Weights of a small mixture-of-experts language model, trained from scratch on English Wikipedia.
Size: 12 layers, width 128, 11.3M parameters.
Training: 804M tokens, 6135 steps.
Below are experts of layer 3 (counted from 0) of a mixture-of-experts language model. Rows are named router (the router's row for the expert), down (a neuron's output weights, with its number) and show model dimensions 0-127. Each number is 500 + 50 x the weight over its row's rms, rounded and kept within 0 to 999. Numbers have three digits each.
After each expert's rows: a language model's description of what the expert responds to. This comes from a sample of Wikipedia text that the model never trained on.

# expert 11
router:544441519496453469455482421526414441552444560485498472529457541451552509556458612533537584497587501441511562532432569529522472585440449536547459501553580465588455581450537530473436556582490460542486485471465546470423503608419473555551443585571472538476568539475531543416518508477514564460531562527456476527532445499456439536502543472481530436549433465545478493543427510516438591611495
down0:482512580562528519498553558517501486527560525459486542532482470560494575556479463538471493522510489514502538531546467458496521519485537532370425415541472481471354516537575514579449546482550477426478521527448518486450518386544495577495508609464446476482506535440432417496496483450396474564561456469469525508456495469532405598563474630518463479472562644466452473545530422516508502484421
down1:487452455526475585496557558431435442413510511426394492510446479555455428469413615424461555448492566510529449534503474472462493549468529505575485502536491421588458581460580428537527474523547465516569552605562472407431501559480484436539481453477473449490481550473430572473439539518527553426413516482479448433579502563410515510507449512455516550465494542528571456593529539475452509500515
down2:493411635493519546473486519448496525589500555463548472443464518496381596525464564604439615511554508566452514535476467575524511545505511539469524457518454467454554503517416387477513448461528476521551586530517529523532417580491418497557535484477511455543617479491539535532440601522515516503488485568482523491503532487417410519506530505480485467405488497534450517602539494563455436493606
down3:450519511613520537463485453498437501400488538630485531488504476552482486464518490523484506473440550494502506663428364497556561480488565507555500496482607533496453389462522535483469503520475464538517518496442571504581522466545514481588596508499420491461563519470413539547460571504457474478489487490491516507467516519582533476508548530467457476609458376546413490482611518421562491500527
down4:522474529500572465490482453525534516507501464524448633525490585473596425429492535530429424481593502407598497568494495525513470563573505504401475469465489520458516478516501565489507517549410520440552587547465481428483527485446467559585445617443518408515485493529573569384495536485535518496580518497492535597530460487582583401493524469562475507476451508463517431486462432515558541549481
down5:530494532546521489525538473488475580429583528448552593452419432554469509453522506537562549527553499476451421588493508420415542563564472525455603503576517570511536514532568524486496492469502546462479506485591478459551455592570494515505366487419498499455577597506528544450474478512443406533438502497487574466597517447546529399464458388466505598521497523414479453471510511537486536500485
down6:443559467486506424611463414502515586483392534482509557553518570502498432567429435429576628563541443405628477425504461462443512456510479535495469452609484480550535560422547547498524555414543494500396417498530460489518485508516485470530531484459556560537511502548475464456571507529504520463472493517517559552469423469522495524388488479473516546532583475431521477484477455498467471411543
It responds to: Opening fragments of place names, record labels and words after a capital, like L-A, Los, Lake, RCA, centur-, milli-, especially in tables.

# expert 52
router:492421605502464515424484461483469439586477523453498471565492535440579526534439535524501633457617528432509525506404570516516454528468445575584413538544528476556495585518503537422530525551569516474532427459498521432444489584496454582518399488573383501418556561535537517465480521440494518522556477568534455543514493509479445544457535503432526469546487459583505523534482577535472556536452
down2:485451524515576459512465454535504565363473466551537535484469482455502537500529529427467486578566504487539517455540605485477451566453521479592589542514555541519577558593464507503502490558464568553408510465521546379552482448468560486526582447484519441451565483526428569522565503541475447551436477499527499489506487495519470462442486437470622411533433411505557603477621513531491464502540
down3:544498564518401427553492586522365458561526491452465477475450518494468452539569551427464410492453531423485510487462469525500537518572498545574451488521445475549544491476462418442559602510437396529503474501479552461469516506513419431461430481581540477492502421549516573563404514543460576503530483542464470502478430482448495435510572480535360624443462460519517508479466559514483520498422
down4:444456474475361585484509466507457446495444485484418538465497523647553498481492499440430515543440459383572509544543483517475483550444528524474485557402502437470455494460483484550486505498497578507482494510508463433510445522461419583472673566558537492502502521457554401522459487502538516454503531524431563456485464563409507423501504481464528555592482430497548444486415449539458555566512
down5:472410493532452520482505446477512601460464478427454510500500504385460407476462505536636539439562587490476505524552472512477564504519440558372500439539486562387501489502547481443530424495528413480464498550478418456468558499492614548560538518495538528594463502527500466458533504439564519461515501586563421502528526456443553500490602533506469449574571478534560426502500400485553506542494
down6:513536522534527527422513525509507474487472491539470477489526429509578488503565514448524444487555489448520481477507360497584598439487470416595521416617457593500578510510588411507511595541392551538402492497437504534468498486544532509506432481543576548508530483505533481485531469496437587461488443594525491462500524472490503486538537496575538551479318488571505439454409500504465523528478
down7:429553536571440499506527419452511480375495463467560482532578459472496499522470433502506465395585411500503517464552516467537467461405569499538477537572477491462515590486434527598543453496423513434570508516464445389592487514455507538535554489490442529624566470444474456559533494401496561518437438524502530553515521513387440561440439496568466507505473492554462432525437512501474534515571
down8:550467559462536596567479427542580473513591478484489545586444427542442434413482519492466585493611491595431535477488501485479468539451503487482485493479433524426511426549596481485468491600551500521514580563500547440452522471438423532514543545526523542544390513440497529518522496461484402472509465472600476548559536579503448451515538574484446432525503477444555557618477414502481453507528
It responds to: Middle syllables of words and place names, such as Heights, Seine, Liberal, Party, Headquarters, in infoboxes, tables and prose.

# expert 15
router:526451520528438502422515479524420494532498547472558463551463551444539542528446565488576552478502466436526600539465542494523433547435415516558464471570554475552495547422567598440456527554535470508516445431479522449465527553481457527566463559534401555468541575405536497439478601487559561453520549520465474533602385501445475530458539487481512462584454450479457566520424541564428522576448
down0:399511471574528475445512411467526436501395464582572524522559459563508489471521504412415539540524474453456532561516488501471566533554508491506476517586507445532577577488427523504506482518489486440518465448472498564529398459428448468576486391468536494393503570532437514401545632482482454547493398542547475479454544487590481457464460538513527517534510509600484473516549503505526543604571
down1:518474511380614460550495488466565359481550552523585549579403469527512486427586476484587361534458495502561477506493524449488487567464607473526505477506570491494551512476522494497518484444456488524449489532519558539568427533433520394516511515469549469605457494513560547577522529604572467541363489497499435553553467445487526487497473459477544480496498484455506537448481484523530414526464
down2:566427473485493489561514455493526486426535433462485476510366655377598468430416483455419490506528468513545542423499478497457505494450447527593464548493430475497563583516517381538492491477542462537460470514507459587510503471469480510404510466539572501479460548528471553543463564524465457474537516449467555525468388485452512465492578497493502545483519415463499581605576486541500508576551
down3:445527558543600517493451462557457523495524502515467455438476499622594440487384503484525458565494416498505451498491518474528567450414562516473548510536532574561532580501427414456451487516560574553475435443601483456528462461499460444497464502468419470541411471527449476583524518477422500547585460549483475460592460480524419478602467453567513541565426464490571471443481568499577524504506
down4:511454513555639548467502437535493611478548445589461547409509476532475520529527440516516542526479419500521457539565451442503534491409518473462507460427525621429431526452511493582469515413521494440479478542489467556578526462444565444483599540440554390510565504476513488441527486491519505511516478532441540574437530455452449636460478538503500500442509485539491512595487479533572623461489
down5:459543445555483544429508512469455437531485488579561424490482467515497607512477472503493426499477485530436415404461538542434524504490492582516485520447551570518551469500535462529499487437503471444421445540423473442576572445596468489598439522421511440472500454544498441450474510460561542593585487466571436489420528509623543414601460447490502483506525470452492477443450518499553400404505
down6:556556528467477528435559646409488419580518457556392556493475556566473508473430546401557469569477485494524498469410479498491513437421550512455534400456504466441415485483500523487483582524541544455553446473459541532529489506459557524518451525430502498574447549504527499511466556504518524508413594547488470531495416540541492459453539535394399543486477530571565485458548518422457521518391
It responds to: Prepositions and verbs like over, of, against and received, plus pipe separators in tables, as in c-over, Succe-eded, stray pipes.

# expert 28
router:504443550460444472500508443614452440539494524457557475484545512409571505552526566571616562497563498434453577552464535494563429516579503568560496486511589465576535589434531544434396560569559446575513460467555473439476448562466482552615410521567462489505530562530482580475522478490553507522547514538519457565535488517475514530476492482475508443525436451538495560554476537512448578590495
down1:497493503527546456517541531551408501469414493456517509483517483534418481513523551583500475498511536499440454553424506442530479527411479480428537466532630495471587623497454510553560549496525404468520458508419529457484428517506482549462474600464517558518584528590510503523543606439529506481503424464488456597500432403509550480553505465515476529578496533417537407487457454615530396543460
down2:489529539526447577474467565545553590498485454512469468506531550492406466435522587528548557468438499551475401511427451434421458439334471499446525525494583553459488510453507428452428592484574589456477521464472473476501467534532538500575408528575553439587503552463498522442541498468434552479509478517625514566444512424541496485481495492548500533531472477522494543531511406544553497407456
down3:469461570595524502535515515533573473449504497539448537490472476623425441450451397505449474558486448515467535500551454454474400590462460358506518469465447522431451460485613530473547535528527434443546545558527521472433499486522524516543581541504512429483429576479524432518480432456469494439600493440547511578557525522444554474467521459550524407528443453527503514483453569587390492502490
down4:518504528526509493423510505518384515397437505436498574558491522528467524495425442420479471492570534482531455566577412554580501546490523541493456444469482475537548414553514550442427584483457542522507412526505525496506463490538453501423449497550520433519433451563535543515448519405527493523430557531349496421422540619520484420508510500583506552501443463458519511495609483442540493416484
down5:388375446469539467533418471487408533434570448504556460477451462453539594470521558432486372458500555491509506493497587471472528555488539574556505519433539534454477569581477456428491501432483499529503489548448506429539474496503515461524526450508529512417523549421529472461504484383496469455504510409501592445558472486418434513544435427533428495448452481485535584490451506598564431520485
down6:569510410455609572515558524571524623429539456466573599464449516492483454508411544508528456588517515518528538517595503490456524479512576535428537509489540533569460540494519495466478540541506418460552517509439443539549408482464518491465483453433501463469500517485421545501620425475517453563483421472397524489401443428460399505458465480525519483529452444453429565482496447575576512494529
down7:482496483449465465504523418465527500410494457513516603458577451501595517481618427470469628510499493514498469468487592445455453537486497448479485449419413395525524418406474561535534453522452464530549432523530487435636491535493641440517521481623468459424493567468515504548541456570438451482475459454484510499405451506574486550440488500540515483500497473513504538446501495522521440506476
It responds to: Word-internal pieces of names and terms, such as collateral and brokerage, plus colons after infobox labels like Total Prize Pool.

# expert 49
router:520462506517459525422487439529391437545498516379524472548449521443538585542495529533543523491545567468537509518497528497504453589465479549543520501539584450559447557454526492480499593576519497608540476429433508425473495524462427560486445508543426533431593583520526546477448598447481479476494521555533471577521444554401470543472523482386547433554425440556407528498469511507497550554425
down0:471488499480448424453449490613496500541540521534463522492537548458454526598524461464525485464519467416331519529541518576436525443503529561495513404533484480520475381515478498542540438453458467498515515525476431519359500482483634567531504613497441486524479451520562482493534511510499531442467567514566455441498550519552441395455442450527446499510537575526490461419535616505508487575505
down1:399558536530605520541540517511602549551485538539580474474521440542425526555496567594429487546545575524503457475486478448513482452521520447487549428554529536437546401510495390521520580436461521447527457571511467561533459499458424526543597490408447533517474476456471525387477544540510484394507483543536500506506492583500498476504466432542548505408444492480559405471553437450482611518501
down2:469466459546419479536417485561482578516568549479580544453433497527483528398466467494463482507467505471519457509524590550555515485522510502617475452420522422468554581509438452480401419516541415489476445392491459495439509518449477532492473516546510551406538570475493484502559456459522475467500447433464493481501467507437362404496545458464484558582502426610481523453525616507481476584510
down3:545518514484434461454549445449479519514508521484497416551514504507491484514438459426578399507532561598545478519484453442550502519473435565492434483479496375501501473435442506422342548502372534484422509458458540484419485468370495620476522492498519441526448502521426539499469588481542539525482535472491477535556453557495569549475501525485505561494517530468522488524566512402606460437415
down4:531561545495551492453469537507566514448520525465530478440468654463448512419450557458463472529486476467599449508539524558489569514423560527505396538480427429556504473536465519425502520566518468468565523488484506566474450460485471558532443471468469466570351442537554534544447539576424391522443498539403496493414508508512607432513448489447576526528468517484600519561470523435518462481521
down5:483601598526479443442544485486463529525477502507581483503467421425406456441537526574502372550413501537479491450451570498551497512505528506537396463499493520489564468398411394419506490518424544549520538424443511457471495582400542512459498539534493493550433560485584469506501466512525489523440405501490475527601514590502546502495473521458509459611526532506477513504444564516435398454514
down6:437507485557575535502478439530587474499500411459505489520518511587455573463456550533427561621457464482487464525489562543571450521479481546450516487398536518516503378520487459560479469557462458457449387501500533472482467413549434450527539460478585478496519486477470457525572473341547534414553544545621480492435596531460451457531572494492438473431537473517479435521504481429470491508447
It responds to: Dashes opening list lines under a taxon heading (Authority:, Genus:), plus sentence-opening words like It, There, However, and "and".

# expert 41
router:502457537449470484411503488481423417564448556409571426562409550397525520529456555566549527458594558419528501501453515487504433532453530584536523497542583446506460555457549563430474593562522502537531463452470484468428477541447439546519453522518432517492589574518517528473515565454485537491517535568481440563557469513463476589451498545439564444509435470565362555507450500518461527533468
down0:527386453479566505441466506546449490493484541433442558580484532528566473512503442505495537450577466585506449393489469538440558509461526391442554495510454439499446427468493448585465474510526579430457532544473439517511577512439412505522524444509590461439628467515513544459445496514594444470463526464526447512470566433499449529419493572565565449532545501465583418557492478451483463551433
down1:583418587507420459528534539483503468429476557441546517465339503446511501528516483475572560495540505532449445530543528452513444550559532552484532544525527532454449513563450480492616474532447435508467573543495475453478544449515527571377484488471516534459463551401503478473512517494481390505487445530454493590534593537472523436530608483477500506369462575525440438500499479607481437461505
down2:377480427493562541497479423551481517555564487378430533573505503439514541450455466568574621508473519457536510377473467444553496535508497543535475513483540567426529552485455428438528499458546568480519417595443589557464451547505488444512370530574467522440446569476571545508578441557491514466552524567493468512602475503467526441544479477549514464461513470536508519513495532528497412476535
down3:454524531512496477547636447588454606490538482475600581483416551487451563496533472479515543555565422512496469491544480481494471524465450551545565551472476438411506599500477513458441494458574503487529524494495454479466485567496431451495412452496467428434587463421509492502535545599516465527563484524560567540458586448461503493548583489463471490486443535419432513552635498550449450420540
down4:469560475503418411534469490531413415490447513547589453479433464472441585502577552466547510465523509554582466476487453493376516495516496591512547423575414555405552452616527533498528497539504452474536476546536454442486487501571496505520463482471575544438524461404469476544508465553502487478404464450501499552522487541572553394548412496524452585456446439468509503530518513542524378539472
down5:555522514470560394496621469502501547545457478440444462526488468570544483586477536522588474544498467640526443487415482524518468567452550424593487537477525531485475401483484573434445613493530489526522560463535511562526405471464483523527454487489560450467544428484446496486528507438469526537501494547503479496441486448580545557514558439575515569538551518467455452614483472343526520467503
down6:509552480468542508485492456593479521523473468561553447352616612533595493472440581502535461572523498485575523591575460525546519465485437528558488443465486492453515505611520444534464521576522465468464437399491548476549505488497429483543523588520536494552583513529487422558498481497543509424535611456493543511496574489492335503517508479476514534509508443527537485488550563471556524429453
It responds to: Is, are, has, there and According opening sentences after section headings ("==Personal life== He is"), plus dash and pipe starting lines.

# expert 62
router:530421593492421550480534436514466424578512509486534482577462541435538484552444547512535578498622522429487499523402571452554459484475423503529460505525538516537493554465519524443451548564595528494525460434516459447464446614508482569558429501553428474406587582526522572416483531416532473473503497546499494573524444478490416601475590489468547514530466485573477504537471565551443520526472
down0:538436554542527493400487515425455509439519527543477481471415493431495493567392473557450464479406542554488415618454515439491433479536466438586475574514458430476538391403532495469597541470548469498417575482487551480597541500525507495488363524463474493470433429484458536493554549474545451540537508461516500524464459507429471457474496599526462575524534443501510472528489547474539490613465
down1:451476389506412485571500517513403529441541535534531474541482489544498573467551533521497521615495478481498557388520497494427520466450538536532547467512470589472546553514574449530507494543409519481572491500535499352499510483568571545485487513501562420555522506441469473421575594452405548507411442486529397485492547482489426532554513481482545444415534480448485447537495552539387486445556
down2:578534506482509514482435464477519479491560487469537554517463580586461421599478537482460526593575473614437449581457509544488473546507445533493499508462558535454506447445485523604549399527541504482420481581546519507427467426509556470544495570520521456467569488616434544468495527580508558500528553581510523570558528532544593441486404505478526591532589509473477504601456472408494513501476
down3:446603553523468467455478428498496505501572475425470544449441539460462504494578459519511605558587519446520506447556565496522468507467401564569539442632539448477546453514472467471422488421493474518586519477513452489580529564507493502469458505540463465358420534566437353499429435523472519514587443502526550481557516586510490474480465503537497490533550430617453500459496524512512469495501
down4:599479515403384493525542434529457595494570466495508460469507429503482491486447495468526512527536382482524440535570409587447565491447430397546446537489410474508559503557559472491504511485526408468460511532493472552457369531513621494514505536470563537502518528560451491441480499533518446523608453544530469517470480472576544449438412436471457602508421532465460510535497483495544439455534
down5:395584476494460448472432473463389442456419461463571651458517424545458463480565484509440522453464448404593588544506443512511503455449493542489488453525486596475513544517471591472375502441454528519516496496504502489539501504462457459412495476529552508475497462458536510437433461567534422541442499557493535437473465495478432532558486489459441515493422542462517572449529486524578474413603
down6:484541483462478463359475517543547436521470532590449470437552549466505525460469538479575512494545516558506532605525542499521444369477501513421520394573476481530584519486609511402561476563453494494487439593589545501534587526582454491513515491460523582471416537454474578534495467540480554564459490439506465428564483481498519514550524532501515424531589442518535484491492402477401527491547
It responds to: Inner word pieces such as ver in Overall, ock in hockey, chool, and table separator rows or pipes in sports statistics tables.

# expert 40
router:555436492408415491429559462525472452559515501497539469567543539481569555550405550522572589457522520432518536567421572505549470594497456547542434488586520486538497554457551557443394556576558462575550496446479575446480506562439458561513447536553426502490573586509543485454520531422549519459528507523465437516542474551477447546432556491440509438534469499547457485548456542574481540585446
down0:494498379495496443484474540575548479521454454514537435533483500424533480379524548532576494527538592467462515583448479494484486383545522371577503553466414522541506515508523484560422442498554469507576493559553449469551469605442467423428539527432485484556532432468492526446560473520551578479483461445457548484498579571524552466519562433464460613481532454492440427558482487496440458489469
down1:535458634454657449448543498434446562467423422486493557512531387511618468572459479511513539526468543494449561484486508518457442411464492440458444507609504622532536510510607532524482515499495574558448493457590539525505542472529554463413485568543533456508576479489530503470449519552543513428534485432501512546437444487472554518521541466568486485479462458477520460468417468439559502548505
down2:513420479520548522448524464428459479497513426476513475441398477535553541403417515547503459583487532505444372401502467483512482539496497469416519439495484358535473546503482499487460436550463478482580475488531422477492432516499449544465511415500379462471536523504408426529494506448593455480578473533499512534521566594495527471495468495533481467526588470514403610533515429569485536449587
down3:469559453491567459494484522438568568545505496487419418481462419407461446509600433546474491527418510575501567507531456516576521560421553491501518545461387496519496456518551503482500473533511534485469385502480517542517476534504472462507493496508493626558519566515398480562514535502501553530564545487445537480394470481439463497526541464539543558503489648444465536418374572418510487578495
down4:390459447600451446529491461525398560398490487578547488445476470585547417510505544408489526550516500430446382557567544532472507500453504468527525495500449508490425578488504428409560452491497442456568560457511452395592388476451452515496526436475532509470547525538574498429575547493433589521533481463492501498550562465470555544490517483534480443457546556532555473478451444532562523477532
down5:446549504427526587503410544509592518455491511420535553488450415398609427508613468537364566484545511455583552513577496517449564496533563506453501480558440595497504506535519525428479443510439520536547536516517512509472559476490491418516560538519461520595458531527468566544472530589464558430422460551507461387532514486461491515502530488494543472502530403471451526480481456550465498606493
down6:433405513525517452478496486555506457361508493435445559498524580499529555539470570475462569428419486489570549425514560519442537541501505517572518554555492433547501430494420507502467570518491548505567482461480486470476465487485527487439615539529513499497518549476556507539426488486405541538446521589486565414541546544349572380550532551466462473563431582407526497531520526448488504482466
It responds to: Letters and digits inside names and numbers in lists, tables and coordinates, such as Zapara, Nazarene, Ukraine, 1688.

# expert 25
router:526451518410440442487533445585451512534499509487504480498498559457576516604518520542563533493480574437504554567420578522549458555535501578539509514532533449505515542431512517425457579562504457573516514455472520423504477519431419590515458488576455513507573549543489578430473506445507506433530566526536453527548473472489518555485528419453550447592415390553444537609501548555476595589467
down0:454476423455448534533498519488576503411466540477482492518495471560492444491518489474380500524562500596497497470510474536576444480487519461440552502467562479472509550526523540410599574451446460393455508608561425467525462649441411454477486507460450457560526444498473488492432548574542465486552509462526553487484401491570485489558559467471540441497537502468519372446597516457529395496496
down1:522412483483502430433551501536516543562552479500478630487502518527563506608546502478531442500572442503494458561461402530436551459563489464535645412430495584396472485427496477612504530504466521518523535401435578542559500475409588520517426515406567445512526492477459490463537467509508504428476511419458515521443502494482437460491497459543512431458508502547462577513460531393508494478508
down2:449440473469574560507442495471426429497331497591505463590502541524467607507473656484462538481582452517441501439478516504569546528418498468456501458517484447497548535510529447492508482485518507562475506445536495504482565500476391523463536499540369533474495441447514491467486471417428445583499558559575471480551489526446464491481522520488481585483410523555555420486446491477409419507477
down3:413595431487511470548518430512541469482502498498459472447485557487493557506530511564516485510569469566547498500572662476469531522587427523481617563487465518529518467510502509547411446516454447450475505472550449460458433444538452434491389441542449439512499516484503350499484514500427510517499500402514609500523539538522637589439476558466564477530509466518455425434477449461493458498496
down4:502367518493597546469528491520501461436515491466528580465492506411532466487562424440446554457543546477546487514519555485563517495409432452504422477592542497434517650510506465460535476552509552516484478415461492509515441568521478404545378500567527473549479552421537497507433535510535440499504524547487506567471558587549492453623539515484579508620499588479520504508519491448561541458527
down5:464513423451559507464518464509468521488507451570467455487590567441477576497482620450446517454465518483565497582419501448543551565563521485472504469459554511563460492485548474481519435509477457531586477517533508610395424511464497430500571410441362537481564467463504464531450519536523545458457512536536446548518623441566530399597515472473556523502450430434536442419532491458517482514454
down6:519486443407510524535582506478456515533525499497542484512527641519578411335520400405508411481537526575471576441540518462566507566609489499531515454493534519466470516471494531465457446418544563532438550463481483568475477526481518536416538419519536420486618475480388576463522420499481453464602515507446524435508469565533533455467485491500511420551518558523461519496520511511503497508478
It responds to: Pieces right after a hyphen or conjunction inside compounds, such as Carrick-on-Shannon, brick-and-stone, right-of-way; also colons after stat labels.

# expert 30
router:507479522457452443469532488573386472561542563434507472518491562422559519542490582516555571488527477428522621546432532439546418604463483535550453529555577477606493580461544561466422560567556425555527499437478555444513452503464475516559458534553444517497511572500550489476512558453588520463533494511511411526540423491451518499450511466397499453554424474501479518547448535545463556598484
down1:496529528535578516443548528503538500471576493511485536474581509428515509531616589531510425505569517526517492513494480479473498498466443496484492461370500470479412440413594543539488433464601521555509572466425469485490404383480551546552501457441552523534525517546532500520507493458517496433486372551473501572508561582595491546408474507527509415539457415498505552510568483585446532450407
down2:478537429506400554520518454528443446474449520488541382537471507464412484447472453535630523583523524431489507504404490543569551554505562430532553548463603539441496633525472413493457562415545523493509473390492511545550458492520547455455491494590488465553547408526474546513510520426491467560501506570467530457386491485493432503446488492520555464515580438494511528452482529556502575568494
down3:627463561500490511421519603514560526530506521502568552414496558535511539531502463507419481442441508442448461481489522520520429528547501446462564534342582457456539486499556604574507606415539484461457495492428524467506543538497546510505404544399584524440534464504449506486498511562458493456480455514556564497440439542494416548510467386440454499548505564495531526550413499446556518500490
down4:535600558430485496473549451450420527515483488578434529492475490536540567511383523497456452531514488531468457469525548529486453424513441509417484519540538466556542532467469521588508512604544502605549528460568541504449505427502514397470549514571497517498427549488455480585537622476471507480516534672447443507476565587499543524429602529478496500580498478523516406454420492525447473501485
down5:526462490439588475424431583463500495444540608428407474409463517429443468455469450454438499476467443521412486440509478514473489511466585522441475498525526461471461623535431514498504530528467419499573481436542521469526450538589571545495530474501467464525582435418499589535513493446430460488573439536541572409577543545449451534500497500473470404481513452447554459492456398515410520496495
down6:550500462524550438451353599551431604514498490435500558491563482513518460511451509476460522483408525491463507508595511495507425477494494504417507481513481566529538436527384573543562448461525426492404473513485468544538481462459536473454541429444434672481573593537479501439524455443511494439431571438524447509557536538512456490481499541533498510473453474581484404444509524486507494543584
down7:466502517631539471561449559546539460520533402409484621552491458524500530505482429506485580535458473475527557478394568517432453477374431567511555475505575511489483518495556497526516484559526521564556494540573578544481457482492545396573541449546472494521377557499516482565530566616441625454428531452475498517443507475550544474527516491484471553481452466463527503505485456466573547480520
It responds to: Middle syllables of surnames and proper nouns after a capital or C-cluster, such as Lec-l-ercq, Lanc-ast-er, c-lim-b, plus degree and prime symbols.

# expert 55
router:550431557490447468438478395511408427564473566470512463534515543434539447554456546562522529472577545449498502556391524483537479534495403551557430506520522469534500578445516497444438525576532501549538433463506521421455430589451460541538435522539462541415567554531511491410488535435558566496551581552507455522552415544494411590476534487444532479520433461580450546552448515537465515534446
down0:488485386408595511459441462515404454588515574462479443518499539554561548500574514526496473432373471439426508473471468455489471494522524494426526473457535486489482470447436500534540413462445508417547442426443466592456465492542478459512496427603542499497533551510433466516526457413480497507523477566554457465485532481420517506433467475650531581498529422509508554394528467539479441447505
down1:495535463560529507561638510481596583394470431441520467488505589463535499506471523515472533399468461463508515589490493495534480472538504482514502469431527453559520514464476489544469415485556458503444409542436493452517495552504495591488437501472483501533571616543544410476517529521511461431494504503477514479562465583488514422547558516492369503510465537435510484478552317440487617518496
down2:495532567548474475547490423523536443458495506376496425451518515408568546453524388516435584457533435447540505578480467395438470511455531478555530521520362455526483533489576483510500547440480535549498486484478508548531524392471401519433540546442429498506562514524482510528457495501380410533527497530485553520525433563608489490528508517541581484565483538428492474590515557455506580559470
down3:567517479424468572550468593506499500365487497450599500473590512390459602542460537523423554537507422498518506426491499546506517551478499493479472574385516437510477621528545441427571464483484529505524596496442531545579540498470444564432484484515467461512506439472556569450490543519467524493585530509408472439481526517429495414477488450488523608581515499551509555519548540510436488443472
down4:495496514446436499494485407526541471529493533592507506389560493540496456476434431498513527503543503580468520475457438462534397383470543538592516482515540528492438438441412422565423565537528506477444547520595590550530489453534471514445481511455552475468453600493506410499568480560576470468499499502459559413586516558494422444440458596535503431427545489459467504434531499420448542528525
down5:407566595595502473488488559467417424446467550553457513505572496458529464554628419452526419612478416441493520496444528444541553434467589536498406504498506515555467538537530522517540418574563557524486466567448494435443513453534501375437453511504476415532422437491491481493504454572521495460520482537526527551532569500434551587464505500441525480528470583504518571508483512468550530495439
down6:563570485504524600542483514479506510498503459420551503616460566497481522456461474520576558530427528527406471586546524571549402430566467486440519554468506520503497517510513539456509529485541376505470433500499542550488485508507508506479431462557539572426542438509547504445500525500592339480470532521465480580526433558472531506501504506514552550500471611446528439554552587515609619456502
It responds to: Opening parentheses, quote-mark bytes and list dashes, plus first pieces of words like d-augh-ter, res-ear-cher, star-t.

# expert 50
router:472427559446415539431446489469412474578477523421544469580489587440553510579409524541573534421556498433525553593457529501521440532451453564530501496530557469559518550475564539437494569598571446549535447428521551500422493562490449527551446556552444533454594533499547532446490553459490543478563505505500479542528454521420415497467507471468516435585456456545466545530452478530444494531404
down0:457526504471537456464544454440469460525460508501542495465518477431459523511511441517515574452455410404535555500481496445520504502538474532412533404463418483483429539495462493456573448462416487483497429548482537505459522401503533570545558510537444535442506453498607479506509489427469436487605582575591456467508453491554546473569514542535445533429495378489505486621598488517569579579595
down1:469469493459518592499542422528487552449448481459541537577429441463517453522563575542549547361411448512465473543568547578485407491586501478566506458570566583540618443476545482526503521461483627466530493462533537499536510421604470434496462532460600446484485475530605489506499535530497510457500497447600582452457490432518463496423485529487562528506461508429429498481502509492544473446527
down2:505570490445537469426435566490593528548537561521503431387469457581310514493437488552505409441518554492441414552489483392509488548582518550492470477484504473570497394431470467449465492497478401461468534554469435467521529431477518432466526561457561475509580480529523542530492534504513570514539495509530421478461513537481572546482520508477537443502604462558492436535569478480499582458470
down3:537510458416431453498509454520522445431467505555419497499552578401466562534503493563469537487479550482534492438588443604440520372467558427583540468557496361493458498506389505514484476575390542482470454496442474434548458540447525526550508479520470478578513475533487477510512558498543551463558494643589438546495492544564553523503556508484443542513455447474513440541481465530489497593487
down4:418474468577438554531404560494540506501593549538482548466519503525461441442518420393430519543526590504494580483614572546524507502428496531565453482509561512519551528513510413529488546476521567458474542412541535534537461483485507519563603446419501567533543443368490613432525448496474490517436441559507418483491416537463509519424517458465488474504489447515451515559470424483481448488417
down5:443534547473520590538446473515450509478534516552590503459442551614375513550578535513537561463469586436418477490511540515529442489416415557417427576544448523504589504462512498449624486529505477510565481519483417575533428545549581455443479542539538434409509497462530429593522493515443454519483558472518508495549566490458426513583491488484517509575469511441441526428466496482549511486560
down6:458443462491476446462462568568500525413561391470498528570566492588540526502507527468434478518537529533479468595467456523501585497465543394603430533519474501443461462462475606523529501506405578426597508441508491560491519548467517518526466506492532523485532443459415553445397417456548457503599577443539521483505523498537448425421508466435564506567473428595534505536555550528503488436478
It responds to: The word well in the phrase as well as, plus varied word pieces starting names and terms such as However, appear.

# expert 48
router:575465547497477467440538418511429439555459583471544470556514532475553494549420566554518558483577510460555514551473524509570467528468403570502527502523551454557458546391533537448483605551539466532537426454524531495507471556478447575546459535509446518494564544519498469435466571469476504459541549574501438547541414494450412552473523426424528418599380443582454510539451553523457526552462
down0:413533428484464460468535515457538510547490524562572556467487525464457516491495449471528455369444475520503524563420465415502572580494487509510468472502463492459492539537365550486443522480495477478505559501522450523522475465521388562515393542573504479588623521449523505469461463422443554577554512533469549494439463516538485501450396517559569567497498479576374518451389529446449547460464
down1:476484465479512480487431549442453564484545519478598432445573577453502602532439461536472546397492565481544500465495536527534555522498571408529478535557556585554527469538484492547491531589499504517480512457473489452580537528522592477446462553469549529525536457473493550434513513584566434545587424528494499400569461411614529509560419470501424594459529546467523520520525474445477521631528
down2:603464532548386501484526477455474434532516573501586466526472579505505391542510438459515529673553472522526458484517491552464496447490531447584568459391538458521446566543528494546519527472445514546508429491555477621461495482576517592474481398505501449497537511541533553506597516494520504451561561526334478569475538468507520515514491459534410508480421472456494528545501493495526512468478
down3:558444505494436476464553464489557431578515532532430531521545469454482510578549553478493531535480496584581513543516515597530436461504590481537494487520510472491521513585545604419524429498478462468526515482542496503549513545541432535480413505533543418577478457561448544507549393571507450411533464494548514590532595509556424527567469557568619472428515579538521583473525554451560533578440
down4:460402514522572468485465494535505481538517523465530518509527467434526516524516495479492560402568502568534475526515595482512483563546526480456544526471568636482484713449500514491502508530583498505508517493458479457528541558574399442470446518513497477524697431441457399516469539455507456530480513534542517488514463471572513491486457407481558481561511466500579521442454493535438486418532
down5:450394555510529492459446445550506554466551442473387547532458449387544520500355529591460511504532411527525565499471568466430552560539548425576504540502516493476486481542426422504475532541499477504561513483506577469548497408519454459465546569436488446524478454452501489487485424520437543407511472545390507504488413459478462549581485488552507466436398536551570537496472482522448431565485
down6:505462508433461535548469504508405422535425399473501436517517562447443553499587448578487472535486502491499501475468525504428556487552635490519573531561497507572538529538471454513597544480475556492472488453461624567442512429486496512590524541521573620543526500450515551439547558470487551534424504469460457491480366514415561561523465437517560510449406502549509453497503444467507593523517
It responds to: Tokens starting a new clause or list item, especially and after commas, However, There, It, plus century digits like 18 opening birth-death years in lists.